{
  "num_hidden_layers": 11,
  "hidden_size": 192,
  "n_experts": 64,
  "experts_per_token": 3,
  "d_expert": 32,
  "d_shared_expert": 128,
  "hidden_act": "swiglu",
  "moe_layers": [1, 2, 3, 4, 5, 6, 7, 8, 9, 10],
  "router_score": "sigmoid",
  "normalize_top_k": true,
  "routed_scale": 1.73,
  "balance_loss": 0.00104,
  "balance_bias": true,
  "init_std_router": 0.00858,
  "lr_router": 0.000971,
  "num_attention_heads": 3,
  "num_key_value_heads": 1,
  "head_dim": 64,
  "vocab_size": 16384,
  "norm": "rmsnorm",
  "norm_place": "pre",
  "norm_eps": 1e-05,
  "positions": "rope",
  "rope_theta": 10000.0,
  "rope_fraction": 1.0,
  "qk_norm": true,
  "attn_scale": 0.125,
  "tie_word_embeddings": false,
  "parallel_block": false,
  "init": "normal",
  "init_std_qkv": 0.0315,
  "init_std_o": 0.0315,
  "init_std_up": 0.0315,
  "init_std_down": 0.0193,
  "optimizer": "cautious_adamw",
  "learning_rate": 0.00133,
  "lr_mult_qkv": 0.5,
  "beta1": 0.9,
  "beta2": 0.99,
  "lr_head": 0.0103,
  "warmup_steps": 346,
  "schedule": "wsd",
  "decay_fraction": 1.0,
  "decay_shape": "linear",
  "final_lr_fraction": 0.02,
  "batch_tokens": 65536,
  "max_seq_len": 256,
  "doc_mask": true,
  "train_tokens": 438400000,
  "max_steps": 6690,
  "dataset": "wikipedia_en"
}
Below are experts of layer 7 (counted from 0) of a mixture-of-experts language model. Rows are named router (the router's row for the expert), gate (a neuron's input weights, with its number), up (a neuron's input weights, with its number) and show model dimensions 0-191. Each number is 128 + 32 x the weight over its row's rms, rounded and kept within 0 to 255. Numbers have three digits each.
After each expert's rows: "mostly gets" lists some tokens that are sent to it at least half of the time; "gets" lists some tokens that make up at least twice as much of what it gets as of all text. This comes from a sample of Wikipedia text that the model never trained on. Tokens count by the router's weight.

# expert 7
router:080164188097154118133136104182171046094161093166170162129138102058087126115117125106110099153100092061105133111081160152097127158139090114089119120133143128198111148089191109153124157111019189181122120124170181141114087196163115143106106122125092139200175101144117146151112139123114111121121131155061129186165174133164071116105189110080150145119114089102095148145156135122109118150119130084132174104166088089109133123148132154152141147124142113115159170149116129110065128130100145161134091133119171146117088128148072098166112159173079136129082155077065081128161098130124122108
gate0:151159072068113110151121128140143127144180119143167161128138133109181137138101134190135115126109097149143080099123110105092145149177115066112155074142163104149128132092149117183117107147100170161145120126074145145000163109152212097148142143124107104129129139118146129140146116122136143150168137122129108104177106130138165148111163095114098161065147183142069117067117121097097123154178091143100123150157179073091136112132152091098099126075124104152153081131147149110059214136129181126161123136162117097059064068095100099168116117061144097140116175150104113140178134149132164120
up0:139090140088140166123125113123114163156135006068110144104157132088162092088129143110168119159127166131135121164095171168130116122139197110149145146102114151146120163125110147131135106105163092020103143170127119117152121099144110165138089189113219080104132134121097142095098134163114127075187091150118156114153152151104155162134105128099113134184150052137157159127121109142128158123088140157185105141147127161116098132055113235147160142148152115128102131140180119182139134077176118121168166121127104147105150145145141111097081165191167166141138126099087131171087199142087131116
mostly gets: "|", "Women", ";", "Party", "player", "also"
gets: "|", ")", "==", "===", ";", "No"

# expert 11
router:087130127081147211125133108141098044153187087134125129105164061068104131091108126122143061160102116073114127095122102180103141148109063108100081152127091157139090130101171127128149163153071210130141133167180201124121109135147082137111083158144104130213150160146143110083125178136104093121120174156112170143111107139144108136115183077113120153086095094142120143150174121132061141148116106126186097122138085103183143125150150154153140132169175127082100170094077130101077154109086148185165111117130091108092127121078129059100103163163110125104094114118105095130118137097124114100
gate0:093118192160140141134189181139138091100158119131102064139128144138167121107106148178168133132092145123115152099151076126072130124174107110150108135063140169039073115096125128136098178160120155112127141125144190163129163109139104118097125159147092126093167141091185119119153129094094107137086125106106135096100093126103201091112133108161094093085117135124145150093106143137000094148127088122083178099163084084121086168157184083147115110088138122139137161109131129093157165128091144174118131126141170147161133103168082153184135186135121178124183104158103066088117095130129104110
up0:150130104102096143125122095128100131145120116145113149148187046158156156140175172057140144120082188057095146159157092180121094157072175144183140127171070115104085103125109114200099080132124103097085061128112156131096135144151095121126113123146155139150049123128166113144154134158171163128135163158102133116126099099124084095082141133175051120164118130166105144161137165119179094161152065147055077160089128117177156085123109130150113142144147111120121171113118122140147106115127143082044189159182112117134123128049103156133086089104119151150118163153145135115127157160153127067
mostly gets: "K", "J", "R", "G", "V", "M"
gets: "R", "C", "B", "G", "D", "T"

# expert 30
router:078164178088163178077143119126100093103149100131125157125194085071122134083123187115161057140133070114110145114131135167136131130108110117108136146123108121190143144116121088127137147046039148173065152177185157135078157130125082136136101174126106123152125149135134108130103161161106112125122170146121188103093101178163144100111180104073126134086097116162117081198129132111101103150136094090134087113195082107178143137141117137115129121112187109150127129147074174124118143145096119143157115133160101120063077131095113115123102209168147144130096150104048056119177130127099100129
gate0:081132131041145146091103133127138130125148113080127103111065147090099152068111176056096120229114113102159132157068183142070134151078153184117100142087128113114132060091112134110151119168096160181104186156150124153166160105131189133126110124125103126155134120101116097130114115107122105105018127103148159126091126109121109062099142157117103108101123106116135173082143137138132155153072151128130098159142163120138043110136105117171145151118095126174125094110152073132157131106126152118176101124134049124139149057161122133142128110156153131075106111109119072113096057128132102067
up0:170103127140150176124136152119070135092110111194127159118145137161143117091150085120140139101116133159167114134140114074175167148097151160094214100146175181158096174068117152070124118089105106149076089120125155142092116109114114104164123179131137172127131134165141147096131079124118073105167107090080156122156134136165094190139088137093114190147168048108139159196093121098142157175121019149118100127093083159110177091092107172144138129080123132104110169160136127112077139202156113135137132108125121144075102127129168158099153136097126078145146140091179181161126192129097109104
mostly gets: "'", "’", "£", "$", "€", ","
gets: "'", ".", "–", "| ", ",", ":"

# expert 21
router:083173130048160159119114147139139075122157102132175137133156109077166107122123139122127128148171152093117143103061108132152123133138114156103132116153118133179103107100181134109171142106012143196112131156181193132084105183198113160128098140139128116131106086133101131124115159134119087046128123158081140170139168100160142133092175090080151119149069104096139086144122114112082168147088104116162099102067092054148094072159112114090144114115156149133134118148122120130111180085089124175154128149097077056100106147142113069151131137119111069107110131139045087125150137170115143113
gate0:116151196073121152103195138127073122120148140173164131154196128046161097115101108117097130122177118118118158137056118161180124108119162157113170153132126121177141126154199115073168144140104119107124094097146112113112088167144102111138131206121182196092070106164120167182131147181102149072172143137158121078082110083131155121168131141143111100145102092106159122161112138137143148095050154138104070085117152099109042120111109130057158135124171116088108120118132119115127143123093173106167131136146119137133072103125108111115124140084106067145131113184112044104142132074131147098
up0:134148184148124099146162152110162109041090150145106137155117124149142120114221135175180140109075099124133115128143126116114138166172092125197142114093162109129120091099110139176048077168097117120102096166143225131152124150106136078187065147148109161148154139153122073135180175099115132091160119133197171108130189133134106062142071201137093107155166147151092065120074104071104139140145114111085121157145164073126135185113125147155113084124102122157125139095095123135153100182110107127157142154141132132111128176163139146139177117138088159167085121146136159166103113116148136180
mostly gets: "Coordinates", "Genus", "Website", "Died", "Location", "Born"
gets: "- ", "\n", "\n\n", "Born", ": ", "″"

# expert 55
router:072185161086177122111106077162176106114095103099126123136188071091116194097097166139140094149149107118118113148103114143129178091133094090106132127121100149163139125115192169167176160113056156142134115179137161102094099186171080148150088071113142118185143088114132124108057180177063131136173163126145137102132172159122094080140194128109134086122134112113142075191125147102093115130045132068142117129152093065176099120130129162116140118159188098135219122109101125119121129166111130171162134109180147132106082139117134105106117176146148105131117123112067114135120100132091143109
gate0:096138143087143126144133166159145103122097081137134104124111078113089124107147150121137130142112120150150125042189180118131094106097122133140096105140136154124113128123142113148081202144118142116076133137118074210142097173122130106155080097156175108170104154123139178156121135097204136097099064100126172126099125113087128209098156148099114129106142120120133099193164107148148130123092134102143095173152102127154143078084138184110121129132114091088172214118134125198117196123133108134072098117152142116107083229144096131113144114158144123059166152117095186158053075105114139181
up0:159111157119066098145156094166127162128046138185117143138140151119111107138118148100103129141116064087118080146122103216137149160141176194104071142152134092107157083138083124149151094126131111169142158162089109134166090108088102151117118106200122156134141179153104176119153140106146124193110067133109100122105176126165166147099084159177124144116082113175158148105111158116095133143154142123145079127161173139090130139160140134052122096108143186100196140135167142082110149126115141089124130149165139078107055208132175137121128110170090071109070100078189093149129114165145105157
mostly gets: "=", "this ", "This ", ").", "same ", "He "
gets: ".", ")", "=", "==", "which ", "that "

# expert 41
router:083089192083168128107171128114130090111157101114184072110159092099106171109116202125108113117106128127137125139113137142099186120098102152117127162125145116136084111088167090112087136108014170180070152142138160189120118171202135130103112119167102113170164111130154110144116127116082113138155135203115190188146184116201134128110169107105161111114128143115090126176158157130077133128080139089199093090195093064121130115118149152166100138175161109128173148127140138109112138119129132131118037124113158136129072138074115098127122132138103140063128117135088154125114082137088106127
gate0:059157136164147136124134149084098116089066165198180101140157118127152111129148151110140139130175154149141120150117167153139200115138130110097115143178115146130091123166123141123098104080102219129110146103072118169169189179145128106127183081120100132088136162135151126179093163084124110093120147126133190143132145140123120098168129125140077124143155202166080123145140063105098109078102146108111120107141104178140155166161138112155123091126121168142134070143086138158105171128086173144134131163138178111167148068091098076126089120108134177131128097138141127111069093111145182255
up0:167146107152099124117144109141091087131126067103148100155060149121104140159066070181178141097101132116150102129096147133163121099101123115140109127189129090126132134112138094172118145130122171158155120141161129114115138068164108179171095114110103074097135101094082097148119157124173081130167061165147080138126113110070128082132126107123154158118111125112144075115119104125139110058103154102154246169160182126132140079175109133093215134083104158121153108143144175168055091183131178123102163134164130064197150149110112061162090143103141109144117148109110071125153099093136124137
mostly gets: "water", "ted", "ture", "ence", "ology", "ines"
gets: "ing", "ed", "s", "e", "y", "es"

# expert 2
router:094145120132143168119129136117128069103185109145168075107144097045139114089100142104128102156089119086115080097159091191151132159135068105128137111158145147158122133103154150152166156140069180142158123187128161144128114130140054146141082162150111107189131132165152135100100202142103112095108161171072110094079129156129139116092195048107124124133109082134125127117179127132035123144152140100171107059172082094141151141125182155121142123191165121155136149113101133090073165134125149225115111132144133139096089127112132119142109191154144099130105120100059105071116102111126099099
gate0:117116143100119094086154121162158175155125134140130142127149119117148136163104122075128131153109154122147121130110107145144164142038049142195104138117155145132145191133166131155103204124095136088113045151146150123156138157122122092091100083125110119150156065176116081113139115125174176152137159194152099111135081143143142092097219099122097178167172146205100138145092081129170106171133115135132091138135111106165158159111152113162161085136119098064123120192115144103164103128143134169073196116123083122148155121103143100209155153122109171158133145106102085199150184108155162102
up0:096129111159115132155136199112054108161127171183174163163128124154075174127173106102085111113148092097119088128179183191075064127134098092178143167081069098133105109120110108100132153127155117099119207143188163117183161123084117094122066116091142129120146089135083141121067124125083116179141098161129034117087162117116101134115089144108095154099142094146142094098101127076175175188129089147131139089205105111121132101152134101090156123181141160122152178099109128160079128103100117142131128170077164127094135115124199146109141123124137090118129125126115137120108134135090096070
mostly gets: "Ch", "Ma", "Me", "Su", "Sa", "Go"
gets: "K", "a", "N", "H", "S", "L"

# expert 62
router:093111148107121135109096064089129084112147108132126135086124084096159158078124218163130103169123062099144131127112150177164141115101097126081099117146108124141129084118143110083120216116054182151128098152166168154110133142183117126108129130099194091182135129156166097152051140137152066139096142167138178119100140152146142133119158120068144097123125127107126093187125146112054119097147097102123084101146096089185090123160122171122095154179172115189152171172121176130090141123112163142133140183153116160094077148106106087055088138154094076089117114137121084103136130080123097108
gate0:171132117172128154137175130102076111145128159115097131111126158114121107160173147110106121141101110138105104135128145151140196134097116161088116131095096111142197145096121136143139098138099143163158150095142189157170049156109173072132144128096152088162096114103113138122134119078102168197113187114147107184110100091139102094178132120140104104160095185117121127149121049176108122172100119130126099146181196159131129175113168183136199127130161097189096136108083149192101143093064127137075143180121154138116088206105127132102193094108136076090101114120106074102085119153127191087
up0:098160156125125137174124129106130103181121121096118128120176165070211196146123158158103137156135141159141153138087160138150076077140167165109092138105132104130148119122117115101077070091111107131075106144148076148143197124092083133106162138180118123085114159072107117121095176142083157164194115123164131130169106112110153113105145125131203120125175166162129122080099178116156148144091109071121075138163152111119133140170160112169178128085151142105142147065144083095126093070158130120164164136193138095059202099191151106123050151112141101095186107121128141129105135159076137123
mostly gets: "-", "/", "–", "op", "⁄", "’"
gets: "-", ".", "–", "and ", "/", "'"

# expert 17
router:122145159053168123128132111135145075123186093152170105109166077043130144098111129139136041120150090096124116147057105162115172162143091147075099130158103134218084144103143128160156166075106117142141166160137081144117130160156100147126149118132133085167147101106144137094101148168108114157160147192092167150168151157185087146154168101136136142109084123108135122175156118109052145166093101080161096104148101097173122153145153165185113141167191106123179146151104137082183164145085110199149084126114088123116064101125149084173142156139133135116099154122110082096154134137146168122
gate0:111122101097135079128122097072151102141196126141133150158096079163101108116151089127094119134142117114117090150155141109169140105135157172183128111150128144111102141127095062170074128204136107180150164138094091172119107128142122090105108143136135152118091095088156130150079112152195094117149125135116124123115069131125119161155100121099143158147048143081097139151158198157143118165170148157123094131082097112161130130152082153122070074132140181128071038116122167128115115078130120016096135129173164147164134155078132065162074107100159093143097150165132100103112087052096139089
up0:149086106124166130057088082169086121103151153137108132091171078128183113154094079159130125123117137197139083173146163080170176103113149181143117115154126127114058138155158136121123118161138119133137085141139120126033086091085119137082141188128215143074121131124122091123133140148143109115145136131119147124135117113115071124128090142126145138089098144171152118152071152139125149170104120177114081060110140090105148167193143103119111129178104114223138143162102141131124140123166060148101084189107156172150123148187168093097141132096128132129221141126149086126112153115107202108
mostly gets: "the ", "The ", "their ", "his ", "His ", "this "
gets: "the ", "The ", "s ", "his ", "their ", "its "